Weights of a small mixture-of-experts language model, trained from scratch on English Wikipedia.
Size: 13 layers, width 256, vocabulary 27085.
Training: a variant of Adam for the experts, 720M tokens, 5494 steps.
Below are experts of layer 3 (counted from 0) of a mixture-of-experts language model. Rows are named router (the router's row for the expert), up (a neuron's input weights, with its number), down (a neuron's output weights, with its number) and show model dimensions 64-127. Each number is 128 + 24 x the weight over its row's rms, rounded and kept within 0 to 255.
Before each expert's rows: a language model's description of what the expert responds to; "comes after" lists some tokens at least twice as common just before its tokens as in all text. This comes from a sample of Wikipedia text that the model never trained on. Tokens count by the router's weight.

# expert 5
What it handles: Year digits, sentence ends
comes after: "1", " No", " (", " c", " W", " C"
router [163 104 166 131 102 121 121 168 105 134 159 132 120 107  77 128  93 144 144  67 130 128 148 115  89 172 137  87 108 182 135 135 144 121 105 169 138 148 126  84  93 180 143 136 120 147  89 148 107 105 135 112  82 122 135 127 106 140 154 140 113  78 146 139]
up0 [107 112 125 130 146 139 131 142 153 151 157 130 100 126 105 116 123 169 108 114 107 123 148 145 152 138 128 125  92 110 135 147 125 127 158 121 110 119 107  77 106 190  81 146 102 136 148 123 107 160 107 144 137  83  77 108 157 126 113 152 128 132 110 120]
down0 [121 117 115 151 166 127 150 111 129 101 118 142 148 123 127 123 121 125 191 113 200 162 108 132 127 149 107 128 125 163 116 136 129 114 105 149 166 134 113 125 102 119 168 137 110 130 120  95 117 156  80  97 159 105 113 141 131 104 106 131 111 155 141 169]
up1 [ 97 153  92 145 109 127 116 125 107 107 116 115 151 134 153 142 140 111 145 113  96 105 139 147 143 117 148 102 102 128 125 117 138 142 135 126 132 163 134 110 141 141 143 107 138 126 130 158  87 149 143 116  82 140 120 106 165 165 140 121 157 113  92 128]
down1 [116 112  84 135 100 126 180 139  88 120  86 118 130 107 147 182 111 101 156 105 138 147 134 184 105 113 163 128 163 136 157 151 135 136 141  99 120 142  97 166 138 173 131  98 114 123 177 121 120 135 137 129 155 109 105 141 155 124 156  94 126 130 121 134]
up2 [130 128 122 150 119 127 151 153 135 158 154 129 150 132 119 147 131 121 131 101 136 115 162 128 102 114 173 127 122  54 116 132 100 119 153  93 166 124 100 117 161 136 130 154 131 121 127 151 124 148 101 142 111  77 103 100 152 145 110 129 157 168 120 157]
down2 [125  89 148 108 162  93 123  85 136  87 118 122 142 140  71 100  78 152 128 119 147 124 111 153 161 132  95 104 158 144 112 147 155 122 129 146 110 139 119 144 154 160 137 155 161 127 147 128 118 116 117 141 115 115 138 122 135 103  96 142 137 143 103 163]
up3 [115  91  99 133 155 115 127 137 123  82 148 126 121 144  94 134 114 121  93 112  94 154 156 155 138 152 117 129 100  88 158 125 158 123 158 126  94 144 151 131 144 163 160  97 131 125 103 102 164 105 119  93  94 116  75 123 119 122 134 129 131 120 141 146]
down3 [152 156 122 133 106 141 114 115 125 138 108 130  79 138 129 143 139  89 116 117 170 107 138 163 136 116  96 101 168 108 108  77  79 104 141  89 117 127 185 108  81 113 139 121 147 152  96 103 111 112 101 118 124 105 147 143 142 126 122 140 147 150 122 126]
up4 [114 150 198 129 130  87 137 133 110 205 119 119 137 105 140 122 109  95  95 126 146  84 126 103 113 111 126  86 151 143 161 118 119 150 149 111 134 152 113 155 134 156 140 139 125 150 111 146 103  75 131 154 103 133 157 123 103 126 121 120 119 119 131 114]
down4 [127 139 154 127 115 106 149 137 105 137 113 112 158 163 137 127 159 135 108  42 106 159 131 135 144 147 204 145 122 159 142 127 112 145  93 149 134  92  98 109 130 145 119 138 139 105 147 164 135 101 104 101 129 112 148 108  65 113 108 174 134 129 101  81]
up5 [142 140 145 126 102 105 115 111 125 128 132 112 131 158  92 122 101 155 115  87 135 102 116 138 117 173 129 124  96 151 128 108 106 183 137 173 160 152 163 136 152 135 171 122  84 147  83 160 135 102 135 138 157 139 111 125 144 111 161 119 111 161 121 179]
down5 [125  90 131 152 121 128 135  97 147 138 110 117 101  88 132 118 129 142 117  92 100 100  93 176 110 135 144 120 164 155 143 150 103 108 129 104 132 127 104 127 109 139  96 117 172  74 123 114  86 106 131 154 138 156 150 152 119 164 129 120 127 131 109 107]
up6 [ 99 158 161 111 113 126 128 125 111 115  76 107 131 153 123 116 115 138 119  92 120  75 143  97  98 118 109 121 141 157 138 109 129  92 128 145 171 140 127 134 112 152 112 169  73 128  71 132 102 150 160 123 112 140 105 129 149 131 137 145  90 141 143 127]
down6 [126 131 133 101 135 122 138 166 105 115  80 125 153 149  96 187 152  94 148 140 141 138 148 123  66 173 131 136  74 140 103 130 153 123  89 140 104 155 149 154 123 111  86 127 111 140  98 117 142 123 112 123 191 147  93 106 110 110 155 116 174 123 156 131]
up7 [171 103 124 167 127 127 162 104 143  98 192 132 110 159 105 126 110 160 122 120  92 125 128 109 118 139 138  92  77 126 134 162 114 149 136 111 106 112 123 137 140 131 115  93  69 112  88 157 102 142 129 101 143 142 151 170 103 124 150 141 100  93 122 115]
down7 [ 99 128 109 129 161 152 149 115 102 122 122 129  87 122 116 103 138 103 148 160 108 128 141 133 139 167 114  88 137  95 136 126 127 174 123 188 131 113 128  84 115 115 104 106 119 123 134 124  95 120 139 126 131 157 134 144 187 152 193 131 137  75 172 134]
up8 [152 115 130  96  78 119  85 102 119 100 148 130 147  76 124 112 117 142 120 117 183 117  99 119 154 137 138 117  96 146 105 144 148 131 101 127 122 119 135 105 144 131 115 105 143 158  86 143 177 131 125  80 125 152 134 139  71 105 123  88 132 117 130 128]
down8 [149 137 162 149 110 123 154 153 128 122 119 149 119 147  94 114 130 164 139 160 118 118 120 124 113 138 128 114 126 111 126 132  98 109 115 114 135  93 156 126 137 137 112 162 121 101 138 112 117 140 121 125 158 128 137 159 146 134 120 168 107  99 140 122]
up9 [118 153 149 106  96  91 120 126 105 132 149 149 123 146 123 119 149 173 134 153 146 182 133 117  96 128 110 116 117 143 195 132 146 102 113 101 116 164 113 131 125 133 109 130 156 144 128 139 121 140 112 152 137 147 132 156 134 123  96 140 150 112 127 147]
down9 [115 144 126 104 147 169  93 114 133 161 107 136 133 110 136 135 125 125  96 131 110 135 130 151  80 138 137 120 159 124 124 133 115 132 115 165  96 133 131 143 159 137  98  90 122 164  95  88 136 148 154 119 126 164 117 146 138 177 135 139 131 152  88 171]
up10 [143 122 110 145 162 101 126 125 139 116 147 118 146 101  37 150  68 130 144 155 134 130 159 160 112 168 165  99 146 155  92 125 157 109 153 138 151 132  86 142 145 148 132 129 120 113 134 113 173 120 131 134 136 143 125 105 123 134 167 102 145  83 149 134]
down10 [141 127  95 108 125 101 106 126 107  77 149 111 153 136 111 103 103 154 109 173 109 127 164 102 179 116 114 131 162 159 138  84 120 111 124 149 169 148 107 141 152 142 129 130 116  81 133 138 110 143 116 110 106 146 134 133 151 104 175 143 146 138 132 127]
up11 [162 133 112 105 112 134  93 115 138 165 167 145 126  92 131 110 128 142 120 136 102 163 122 110  89 149 122  96 115 112 131 125 102 142 122 105 115 126 188 159 138 167 115 123 103 163  86 128 167 116 105 101 149 122 153 121  77 143 143 114  72 109 111 113]
down11 [168 119 123 133 147 151 166 105 126 132 139 147 105 140 130 102 115 143 105 114 126 135 143 141 163 112  94 128 108 117 111 152 136 116 135 141 107 109 154 134 150  98 135 121 134  81 167 170  95 139 145 136  76 157 157 131 140  87  94 124 155 120 110 148]
up12 [171 131 125  98 156 134 187 107 156 117 128 123  93 153 138 142  92 165 149 123  99 159 126 155 106 147 104 115 108 126  86 125 109 111 125 134 115 121 164 107 110 170 113 114 116 122 116 128 148 129 106 102 107 187 152 123 170 126 149 140 124 138 117 105]
down12 [108 148 113 113 149 133 107 125 117 122 114 128 143 106 127 110 145 125 118 167 151 137 150 120 141  91 131 120 136 148 114 102 147 122 110 101 123 116 118 112 136 146 144 150 104  83 140 138 164 140 170 160 138 109 105  93 109 108 130 135 124 109 172 134]
up13 [141 109 144 142 119 147 142 115 131 153 105  95 123  99 129 130 129 111  98  96 159 149 111 147 121  97  79  93 143 148 111 154 143 135 146 168 135 118 137 139 136 139 172 129 123 158  80 129 136 145 135  69 122 131 128  88  91 181 132 113 115 134 119 123]
down13 [124 149 115 138 125 124 131 116 126 138 140 110  76 165 146 120 129 112 108 152 139 167 157 170 125  84 133 147 124 164 150 149 119 104 141 121 122 109 147 112 125 174 120 112 109 131 151 151  87 134 132 136 142 144 134 140 156 154 144 153 104 147 121 130]
up14 [123 142 123 122 103 112  95 106 109 123 108 137 139 164 149 152 139 134 138  86 113 177 134 109 169 130 122 139 140 116 114 136 150 129  87 111 155 170  91 125  92 141 119 123 140 128 132 143 152 133 112 137  87  82 141 119 165 134 130 103 150 123 137 140]
down14 [107  81 109 106  93 142 137 109 107 178 111 119 122 140 142 153 153 113 126  92 101 142 132 146 128 154 146 190 153 127 104 149 102 155 101 143  74 149 125 115 149 171 113 132 130 117 133 174 154 109 167 165 143 124 121 113 101 103 112 129 105 104 118 135]
up15 [144 130 120 169 134 176 155 137 122 132 162 137 154 153  93 129 107 171 126 140 101 114 133 132  89 128  84 107 149 120 169 126 155 136  93 130 168 142  96 169  97 126 165 153 136 154 147 120 140 109 109 124 114 165 169 131 143 111 121 116 106  65 124 109]
down15 [120 173 115  87  94 126 120 117  87 167 155 117 151 157 134 133 122 106  76 141 137 136 175 159 136 122  97 138 152 104 130  75 154 101 124 165 140 123 150 115 135 138 115  95  78 160 173 136 138 117 129 156 146 114 110 175 147 168 136 103 131 163 124 159]
up16 [138 133 141 162 158 124 141 116 119 158 143 147 126 122 118 161 155 132 113 109 125 116 150 108 141 117 122 107  97 150 187 137 126 147 151 115  84 101 130 147 153 160 130  70 109 115 104 104 125 116 155 112 135 119 140 134 130 103 131 124  98 143 119 127]
down16 [131 112 118 103 155 113 150 141 125 107 133 104 104 134 135 117 142 140 149 120 110 125 125  82 127 111 103 103 121 130 136 177  93 112 140 117  97 151 147 109 106 103  96 157 126 123 131 102 106 194 131 162 147 130 164 152 146 146 145 147 130 129  90 126]
up17 [114 130 172 122 149 112 159 133 130 152 153 117  94  75 112 107 142 135 103 101 123  94 171 167  58 116 106 135 108 146 128 115 138 119 158 156 130 144 126 147  87 161 144 154 129 139 120 189 152  88 120 141 122 135 120 138  78 143 139 107 105 109  98 106]
down17 [146 164 145 114 107 118  97 133 126 147 133 108 112 176 132  91 194 136  83  92  86 152  94 124 167 110 148 162 132 131 117 105 165 123 149 169 169 151 109 116 105 125 124 101 148 116 128 142 141 122 100  90  91 147 115  89 129  78  82 143 128 122 111 122]
up18 [136 150 118 185 139 147 138 155 136 107 126 111 138 167 145 136  93 101 139 160 131 121  99 123 102 139  91 101 119 136 144 122 149 137 129 143 150 139 140 121 101 143 150 162 127 140 151 117 133 120  75 141 123 193 154 120 154 133 122 141  96 142 132 113]
down18 [154 164 123 102 145 135 133 115 108 158 138 116 168 146 167 159 162 126 119 103 117 130 160 146 119 145 147 130 128 122  92 152 105 107 111 141 109 137 134 168 139 136 117 111 177 173 142 178 127 153 133 113 154 101 127 141 121 163 147 143 116 109 125 147]
up19 [169 135 121 142 104 132 131 155  89 116  77 127 116  98 173 135  95 132 132  83 157 134 151 131 153 140 123 134 115 119  84 165 128 119 128 179 156 109 134  92 117 150 132 158 133 136 141 121 141  97 130 129  92 138 151 145  72 162 118 112 143 153 108 164]
down19 [140 172 103 138 112 144 174  73 136 127 155 126 144 152  94 109 179 162 148 118  96  88 144 109 124  99 133  99 117 185 123 129 140 143 126 121 155 139 111 128 127 169 136 160 100 111 111 123 155 108 109 138  95 111 157 135 137 169 119 162 112 142 111 152]
up20 [108 131 101  94 172 131 125 135 114 119 148 137 152 102 144 127 166 152 169 139 112 132 185 170  95 126 129 100 133 154 132 111 112  79 145 148 115 136 133 172 106 161 119 135 134 132  90  93 122 142 179 128 113  93 117 109  93 148 131 119 161 133 132 150]
down20 [104 168 133 131 160  99  96 123 145  94 120 143  89 111 128 102 167 138  66 146 135 120 115 156 188 129 135 128 128 134 129  96 130 117 143 152 130 152  97 150 130  82  76  86 119 111 118 113  63 136  75 141 132 160 138 102 123 111 151 154 158  99 126  86]
up21 [151 118 123 161  92 120  93  87 109 127  76 142 132  95 120 138 129 112 131 119 129 115 118 122 168 132 141  86  88 124 135 108 148 120 150 135 124 138  98 155 125 131 163  80  86 172 107 108 113 110 163  85 114 121 121 115  76 144  69 129 153  97 134 129]
down21 [185 139 163 151 130 133 152 112 131 146 132 137 117 141 131 122 118 135 131 130 116  97 166  95 129 113 121 114 143 105  90 131 125 108 133 129 129 109 131 111 132 145 120 149 154 125 129 121 138 135 105 114 117 123 148 137 126 148 166 144 102 111 120 140]
up22 [122 125 159 136 138 118 168 113 131 151 153 133 107 125 117 148 110 161 135 122 151 171 159 156 143  95 142  77 103 125 148 114 139 152 114 133 151 124 171 118 111 140 165 191 180 105 105 174 103 130 141 130 151  98 104 115 155 135 138 153 149 122 153 158]
down22 [ 80 161 127  82 129 160 152 123 127 131 130 162 134 105 120  81 121 152 117  72 124 106 102 122 124 141 162 128 170 154 149  77 105 151 106 173 144 158 143 161 117 150 144 140 154 135  71 110 171  72 139 170 124 148 129 137 154 169 145 144 131 113 144 156]
up23 [121 105 117 142 121  94  87 135 121 164 149 128  61 141 155 146 147 114 139 146 117 112 115 115 100 135 135 123 129  86 136 105 182 133 129 126 156 159 130 102 144 104 139 133  82 108 153 117 125 102 103 143 153 105 148 117 139 127 101 137 127 126 135  79]
down23 [141  78 105 151 135 149 189 130 146 134 181 162 176 182 147 144 109 101 113 134 166 149 157  97 108 139 152 147 144 131 103  93 173 106 136 131 155  95 141 105 141 112 116 135 125 103 145 148 120 136  99 146 150 114 107  81  95 162 128 158 140 145 147  90]
up24 [111 104 138 104 145  70 157  96 138 130 138 112 102  83  87 140 127 132 143 117 100 113 117 162 138 164 127 105 145 130 165 150 136 150 104 144 135 120  81 152 146 132 166 135 106 122 140 107 128 111 128 109  89 119 110 105 105 115 169 139 147  80 138 135]
down24 [127 140 147 110  87  95 120 147 124  83 115  95 146 140  88 131 154 130 109 123 112 156 129 111 141 112 148 175 145 142 165 111 134 123 147 145 142 140 121 140 103 107 109 138 107  91 108 146 108 161 109 124  90 121 129 126 132 156 118 172 150 159 102 143]
up25 [123 121 122 130  89 111  80 115 121 169 135 134 112  92  93 142 110 132 147 121 148 133 146 121  98 142 125  89 102 157 153 113 108 146 113 107 147 110 129 139  94 113 133 101  92 124  79 135 146 106 108  86 148 146 140 138  87  92  96  97 141  64 101  98]
down25 [141 152 153 107 149 136 136 158 117 174 116 129  97 163 118 107 135 110  90 113 131 108 119 103 169  99 114 155 153  96 128 128 125 131 151 110 120 122 111 118 154 139 121 144 125 155 157 134 114 145 133 106 131 118 130  97 176  96 130 145 144 149 107 154]
up26 [120 110 154 122 138  74 103 160 157 146 123 107 144 114  97 135  89 144 114 167 146 118 168 141 152 140 120 102 128  99 108 106 153 113 169 137 141 165 138 156 143 120  98 165 108 127  80 158 169 110 131 121 150 134 130 115 160 107  87 123 139  90 128 124]
down26 [127  93 110 105 108 107  94 114  93 126 127 107 146 143  97  97 129 121 139 152 118 121 142  94 107 145 126 100 128 128 124 122 106 118 154 120 144 166 119 106 141 104 117 194 123 113  98  91 155 128 156 119 147 118 100 144 152 120 146 109 137 118 150 126]
up27 [135 146 139 153 123 112 144 140 119 157 138 136 107 146 103 129  82 129 142 154 135 138  97  79 159 120 130 114 115 124 102 120 120 162 113 150 187 118 106  84  91 114 119 148 123 124 149 153  81  82 145 156  93 105 141  88 154 126 116 123 105 197 133 134]
down27 [ 85 154 130 116 129 156 124 131 124 116 130 131 118 143  95 160 142  95 149 100 131 123 126 101 132 149 145 132 118 140 152 122 149 115 117  98 124 168  82 155 126 135 119 142 114 155 141 113  89 144 149 123 153 167 146 146 125 175 133 145 117 113 143 171]
up28 [141 144 133 160 163 113 138 124 140 171 116 129 139 144 180 121 111 104 127 115 162 137 163 119  82 108  92  83 154 135 134  84 104 123  92 166 140 138 134  65 131 158 107  94  92 166 157 101 114 101 114 135 154 134 145 104 134 134 144 101  95 143 111 168]
down28 [170 100 160 106 142 145 105 148 162 179 150 131 159 137  97 136 112 111 165 101 147 116 115  77 146 105 129 107 116 142  83 125 110 131 164 150 153 143 149 131 126 156 121 145 132 118 134 127 123 130 105 142 121  92 129 127 170 152 114  92 139 122 122  66]
up29 [107 163 146 139 134 135 122 122 116 107 186 129  83 147 114 150 119 143 130 139 116 168  80 121 140 146  60 105 129 158 139 133 156 103 137 124 101 134 153  68  94 117 103 137 149 180 132 145 131 134 109 146 112 169 107 113 149 159 106 150 166 102 127 139]
down29 [129 182 125 100 139 144 109 115 131 158 114 134 123 155 130 126 108 124 137 116 130 154 131 152  79 124 111 140 152 113 109 126 148 131  95 134  99 130 134 181 156 125 100 110 131 149 119 124 122 159 153 124 124 152 126 116 151 189 139 155 120 116 151 130]
up30 [110 143 120 144 167 130 143 136 125 173 161 129  81 115 113  96 107 141  53  99 129 104 168 152 107 116 108 153 118 139 129 111 152 122 114 123 138 148 104 110 105 106 114 166 114 125 134 121 168 106 132 128 152 153 148 137 127 113 167 100  99 112 132 104]
down30 [148 169 147 158 114 134 154  69 170 127 162  77 171 148 147 115 160 106  95 112  92 137 153 123 170 160 122 148 141 132  94  82 116 144 107 204 215 158 138 122  75 139 117 186 139 149 127 137 153 108  85 153 102 139 101 123 134 140 154  88 157 144 121 145]
up31 [175 144 124 153 138 124 121 179 152 100 177 142 130 140 102 164  75 116 124 174 134 139  90  69 109 130  94 128 100 110  93 147 106 114  98 123 100 119 187  82 102  97 118 129  99 165  86 126 131  97 114 132 129 200 140  98 157 138 111 140  95 139 128  84]
down31 [151 125 139  95 153 118 154 131 150 115 140 117 193 108 123  79 122 143 144 128 143 142 142 121 135 134 119 131 116 108  99 102 122 152 150 111 114 105 121 127 131 182 141 130 132 134 127 146 126 106 141 147 164 114 113 131 105 131 127 119 116  79 168 125]
up32 [134 104 105 105 146 119 133 119 142 177 157 123 153 129  73  71 101 149 107  86 159 124 144 170 105 151 143 115 119 148 168 172 119  96 127 142 116 109 103 133 133 141 169 121 109 128 156  85 155  93 110 137 182 101  90 127 134 131 118 129 135 112 124 178]
down32 [128 114  84 136 132 131 150 156 165 128 113 117 131 129 127 150 175 153 128 102 146 144 145 173 152 122 132 131 150 176 113 125 120 100 128 150 123 117 137  98  94 156 156 140 112 112 106 153 106 165 110 148 162 130 124 125 133 170 188 160 134 136 120 106]
up33 [117 164 110 139 137 131 150 123 126 143  98 142 103 147 144 147 106  76 121 150 114 145 103  87 121  99 145  82 152 168 152 122 137 140 120 117 150 161 144 126 136 174 148 129 132 123 102 131 170 150 133 130 126  96 171 101  99 163 119 136 124 126  94 156]
down33 [ 94  94 122 133  95 151 129 132 106 113 159  83 177 111 115 143 126 145 108 159 122 101 121 180 159 106 105 141 128 122  93 149 129 132 111 135 121 152 126 142 134 154 118 176 106 164 132 205 129 100 114 133 131 161 145 106 120 120 107 137 112 132 125 148]
up34 [113 140  66 151 143 142 192 129 123 125 130 142 112 155 142 165 159 149 123 122 117 132 130  95 136  99 140 114 108  95 164 145 104 152 120 165 135 111 158 129 111 174 160 126 111 116  95 128 128 103 154 132 132  95 120 102 130 147 144 158  91 199 113 142]
down34 [ 93 119 143 160 166 162 133  91 127  92 162 129 163 107 111  98 102 129 127 146 119  91 118 157  95 110 133 153 111 164 138 108 164 155 119 132 127 118 105 172 132 128 101 143 103 139 123 126 129  97 104 142 128 124 128  83 120 146  80 165  93 128 107 153]
up35 [106  85 145 140 149 110 145 156 129 146 152 130  92 111  96 154 117 168 139 150 155 123 152 166 124 146  92  66 117 112 120 170 121  81  96 128 104 132 165 128 120 105 144 148 114 139 121 171 100 113 135 146 128 152 110 100 136 139 129 151 143 129 154 153]
down35 [ 74 178 121 129 125 143 139  88 111 140 132 133 135 117 124 113 127 157 108 124 119 122  78 108 130 139 107 147 170 148 141  82 183 142 129 138 136  97 113 128 156 177 132 138 160 143 132 120 145 151 147 142 141 138 148 117 150 165 129 179 147 107 125 128]
up36 [108 111 130 106 114 113 124 156 114 145 122 117 135 134 119  92 126 108 142  80 169  96 170 128 119 165 159 134 129 144 143 132 181  95 152 148 101 138  72  98 127 126 121 112 130 137 101 110 128 116 145 138 121 111 117 137 135 126 142 127 138 112 156 161]
down36 [121 125 165 126 136  69 129 114 134 134 130  97 118 134 128 149 145 142 122 115 131 117 148 139 129 130 147  93 121 117  94 163 136 116 103 154 136 131 122 136  92 130 150 128  98  97  81 100 113 149  87 105 135 109 100 117 115 163 149 147 144 158  81 138]
up37 [112 110 139 119 119 110 119 134  96 144 168 100 101 106 107 149 111 121 153 172 139 167 135 139 156 146 132 137 128 113 137 115 143 158 127  96 120 155 120 121 136 144 109 109 121 158  90 115 157  92 128 161 163 143 126 100 127 113 143 135 113 162 147 148]
down37 [151 102 119  96 114 153 145 103 116 124 123 122 123 146 158 136 115 169 173 106 120 125 158 129 103 144  93 125 146 160 130 109 146 119 151 146 113 101 156 124 164 132 150 140 137 125 127 121 112 151 134  96 135  90 173 123 140 109 107 150 152 143 135 135]
up38 [142 168 148 135 145 118 136 154  87 166 110 129 111 123  90 105  87 129 123 139 159 110 107 141 136 131 144 167 107 138 107 130 157 166 108 143 155 140 105 128  97 118 121 161 138  95 113 171 146 133 137 135 131 155 182 128 151 153 130  85 134 140  96 144]
down38 [ 82 117 133  97  98 128  68 111  97 108 149 135 143 160 116  97 147 160 120  95 156  91 141 129 141 137 137 161 106  89 160 135 134 133 104 138 120 155 120 138 159 123 122 151 148 112 115  84 145 136 156 137 134 156 101 106 149 141 138 135 134 110 112 133]
up39 [ 98 116 140 117  76  90 161 103 119 105 131 150 119 150 166 164 145 124  93 110 175 175  70 143 171 129 156 115 151 114  97 160 126 103 139 132 173 121 134 137  94 116 164 132 113 120  86 126 103 149 153 131 125 137  93 107 149 129 101 109 131 135 105 135]
down39 [149 168  97 128 101 157  83 151  96 123 134 139 158 169 125 120 146 116  75 120 117 113 133 149 149 133 152  96 164 118  49 132  93 134 112 107 112 164 129  92  84 133 128 102 150 145 141 136 122 158 119 107 120 140  99 108 179 140 116 122 129 143  78 143]
up40 [125 130 116 107 121  94 130 148 106 114 174 128 143 186 104 126 137  87 124 177 136 186 104 100 134 105  92 127 125 137 143 142 146 113 113 121  93 155 162 129 109 102 133 123 156 119 112 155  99 121 130 135 158 146 164 112 113 137 138 131 151  90 143 137]
down40 [ 94 112 116  97 147 148 114 142 139 138 131 128 128 126 109 173 120 133 125 135  97 106 129 158 127 124 125 117 123 134 151 121 123 149  75 181  77 122 105 123 144  99 103 151 109  97  97  90 127 138 141 126 106 187 128  84 143 135 137 141 105 143 100 136]
up41 [132 157 138 158 132 132 155 163  95 164 121 142 131 137  97 104  92 115 140 121 146 119 104  96 140 162 143 133  88 118 117 168 122 180 115 159 115 179 107  95 102 154 135 168 130 132 149 154 133 143 114 138 120  96 143 126 158 152 115 141  79 199 138 149]
down41 [115 173 145 105  97 161  96 150  90 129 138 149 157 129 125 130 144 122 134  98 131  98 120 144 106 129 120 151  80 120 140 130 122 132 135 138 144 170 101 147 160 145 128 166 136 134  94 104 116 129 119 139 132 147 139 131 162 188 134 135 141 156 143 135]
up42 [158 119 169 129 139 175 116 105 139 172 149 119 105 158 161 119 153  99 135 120 125 138 131 108 112 128 104  84 118 107 130 100 136 122 108 126 160 129 119  84 105 155 125 129  92 141 141 132 132 118 133 103 135 159 113 142  83 154 118 165 113 138 116 157]
down42 [152 122 124 107 164 138 118 118 136 155 155 120  97 162 137 120 137 131 135 136 144 139 148 132 102  99 147  95 165 107  98  94 124 140  92 140 162 151 134 128 111 123 187 126  94 149 116 150 145 119 130  96  69 127 149 150 123 148  83  89  73 108 115 134]
up43 [155 139 144 111  76 126 129 125 144 181 124 135 138 126 126 120 153 162 137 112 135 146 127  96 100  95 104 128 167 131 128 123 108 137 121 150 182 122  97  96 144 125  58 107  83 153 140 144 156  92 168  62 131 120 116 130 129 133  68 152 146 152 150 114]
down43 [150 159 128 117 172 127 109 176 138 135 164 117 112 142 149 137 121  99 112 123 170  78  98 143 141 122 147 156 134 140 127 113 116 107 170 151 133 123  93 107 157 149 157 176 135 144 160 143 100 139 111 118 175 143 126  88 145 112 117 108 144 104 135 130]
up44 [162 119 170 130 115  81 110 151 142 160 147 134 127  95 118 107 117 113 155 110 143 142 163 158 115 162 103 121 118 138 124  99 152 113 113 120 165 108 147 132 148 121 155 160  71  88 134 127 160  96 117 125 100 172 111 134 117 103 128 131 129 126 136 138]
down44 [139 111 118 123 202 132 140 142 118 115 134  97 117 138 134 102 183 108  83 145 114 121 145 107 160  81  98  97 127 137 110  94 118  98 135 126 123 123 117  69  96 144 111 172 131 161 137 151 132 128  92 145 124 146 127 116 166 125 121 144 151 140 149 127]
up45 [109 133 102 118 137 134 133  99 121 147 154 116  97 108  83  96 125 148 125 110 116 107 128 134 103 154 114  92  96 158 150 101  93 144 156 115 127 135 106 156 128 117  84 115 116 133 110 154 151 110  98 125 124  92 100  69 124 121 116 117 154 110 127 133]
down45 [120 144 146 112 154 111  65 116 155 122 156  88 106 143 113 154 164 147 115  82 102 147 132 115 143 182 139 147 107 154 168 122 183 155 119 115 138 153 132 161 115 122 103 142 167 101 123  86  85 122 139 130  89 131  93 111 141 106 118 157 161 140 122 125]
up46 [110 110 169 138 143  73 115 122 118 127 107 122 116 113  80 104  92 124 134  77 112 107 166 105 115 133 138 116 156 119 124 116 143 127 152 143 165 103  99 134 130 144 163  94  81 114 114 147  90 126 146 143 158 108 125 106 149 163 126 112 139 101 105  93]
down46 [ 89 110 127 118 119 144 132 122  91 113 136  93 127 137 136 154 146  78 181 120 109 141 164 147  73 158 150 111 136 135 142 140 130 153 130  78 179  62 142 143 146 107 115 103 105  93  97  92 175  82 113 138  71  65 123 148 126 120 108 189 159 132  60 126]
up47 [140 121 118 150 110 128  90 128 145 126 121 122 132 113 119 131 118 128 126 118 187 130 111 106 108 127 138 146 138 156  75 133 127 146 124 142 144 110 131 126 158 155 108 123 134 121 136 117 186 114 112 148 187 135 125  94 135 142 145 108 110 124 125  97]
down47 [137 152 127 154  91 147 112 116 103 124 178 143 133 108 120 178 114 144 108 160 161  82 147  88 138 109 144 132 129  98  87 108 137  86 109 114 118 110 171 121 152 130 108 121 144 110 170 134 148 107 104 136 125 155 156 125 150 163 116 133 122 174 111  76]
up48 [124 102 129 136 115 104 115 151 131 118 154 110 113 131 133 116 166 112 127 114 125 102  96 150 136 120  80 135 139  94 134 119 113 135 159  88 129  92  92 108 123  99 146 149  85 122  86 195 132 131  98 148  98 130 141 119 101 117  95 110 135 100 122 103]
down48 [ 75 174 110 152 136 174 107 147 135 108 166 102 126 131 135 106 128 101 121 111 134 137 135  92 126 154 126  72 121 133 152 157 153 139 185  90 120 130 122 140 120 161  99 121 161 122 115 158 110 136 132 103 114 116 122  83 129 121  98 129 107  82 147 106]
up49 [135 137 112 122 129 132 103 153 106 101 144 133 151 130 164 117  83 124 117 100 148 131 100 116 130 134 128  71 140 174 131 165  96 153 125 140 127 132 116  78 137 167 114 105 168 183 123 133 129  92 150  87 111 137 138 146 110 124 154 114 157 112 107 144]
down49 [176  96 142 122 130 153 183  68 182 125 160 152 150 125 131 159 197 119  91 168 144 123 174  88 119 153 152 126 113 166 108  86 163 140 135 119 126 110 103 140 144 134 128 132 147 120 147  53 153  95 114 119 157 122 148 154 119 128 130 115 113 162 130 125]
up50 [ 83 108 154 170 120  87 149 105 114 182  99 106 100 111 134 116 124 138  87 116 119 106 125 166 167 159 111 108  80 157  96 114 166 113 152 122 127 112 130 111 131 150 117 137 104 127 133 128 140 136 156 137 139 158 119  94 119 140  92 128 106 128 150 142]
down50 [129 119 125 164  96 136 162 134 128 170 121 115 142 127 131 166 123 105 139  95 137  97 155 117 153 105 120 110 126 119 181 140 144 144  98  82 119 111 154 121  94 145 127 156 110 115 121 116 104 163 115  69 142 123  96  94 114 143 156 146 145 195 137 146]
up51 [159 144 107 156 150 108 138 159 142 109 135 136 111  92 152 141 101 105  86 155 118 208 155  77 117  76 111 130 108 153 173 132 142 115 131 162 177 130 151 120 135 104 153 140 143 189  96 110 136 151 123 150 145 136 132 120  94 130 153 125 123 118 136 100]
down51 [164 111 145 120 104 122 180 158 135 128 173 169 151 105 113 140 129 124 169 118 148 121 139 123 138 150 122 121 108 123 117  82 105 113  61 132 109 150 140 152 131 146 117 106  91  92 139 112 129 115 117 152 143 120 140 185 103 136 104 171 112 136 143 126]
up52 [125 120 193 154 123  82 126  95 129 149 133 146 155 103 100 111  95  99 150 115 104 152  96 132 108  98  94 140 147 154 162 109 110 109 126 123 140 113 106 113 149  97 166 158  97 151 156 142 171 112 152 119 108 104 162 123  92 124 159  77 155 104 153 109]
down52 [155 141 145 168 190 136 143 129 139 105 146 100  96 168 158 152 119 128 121 141 147 153  96  97 170 137 126 134 147 154 138 110 150 111 143 137 136 108 123 102  96 105 149 125 119 151 125 109 125  96 111 138  81 122 125 123 124 103 102 143 184 154  97 130]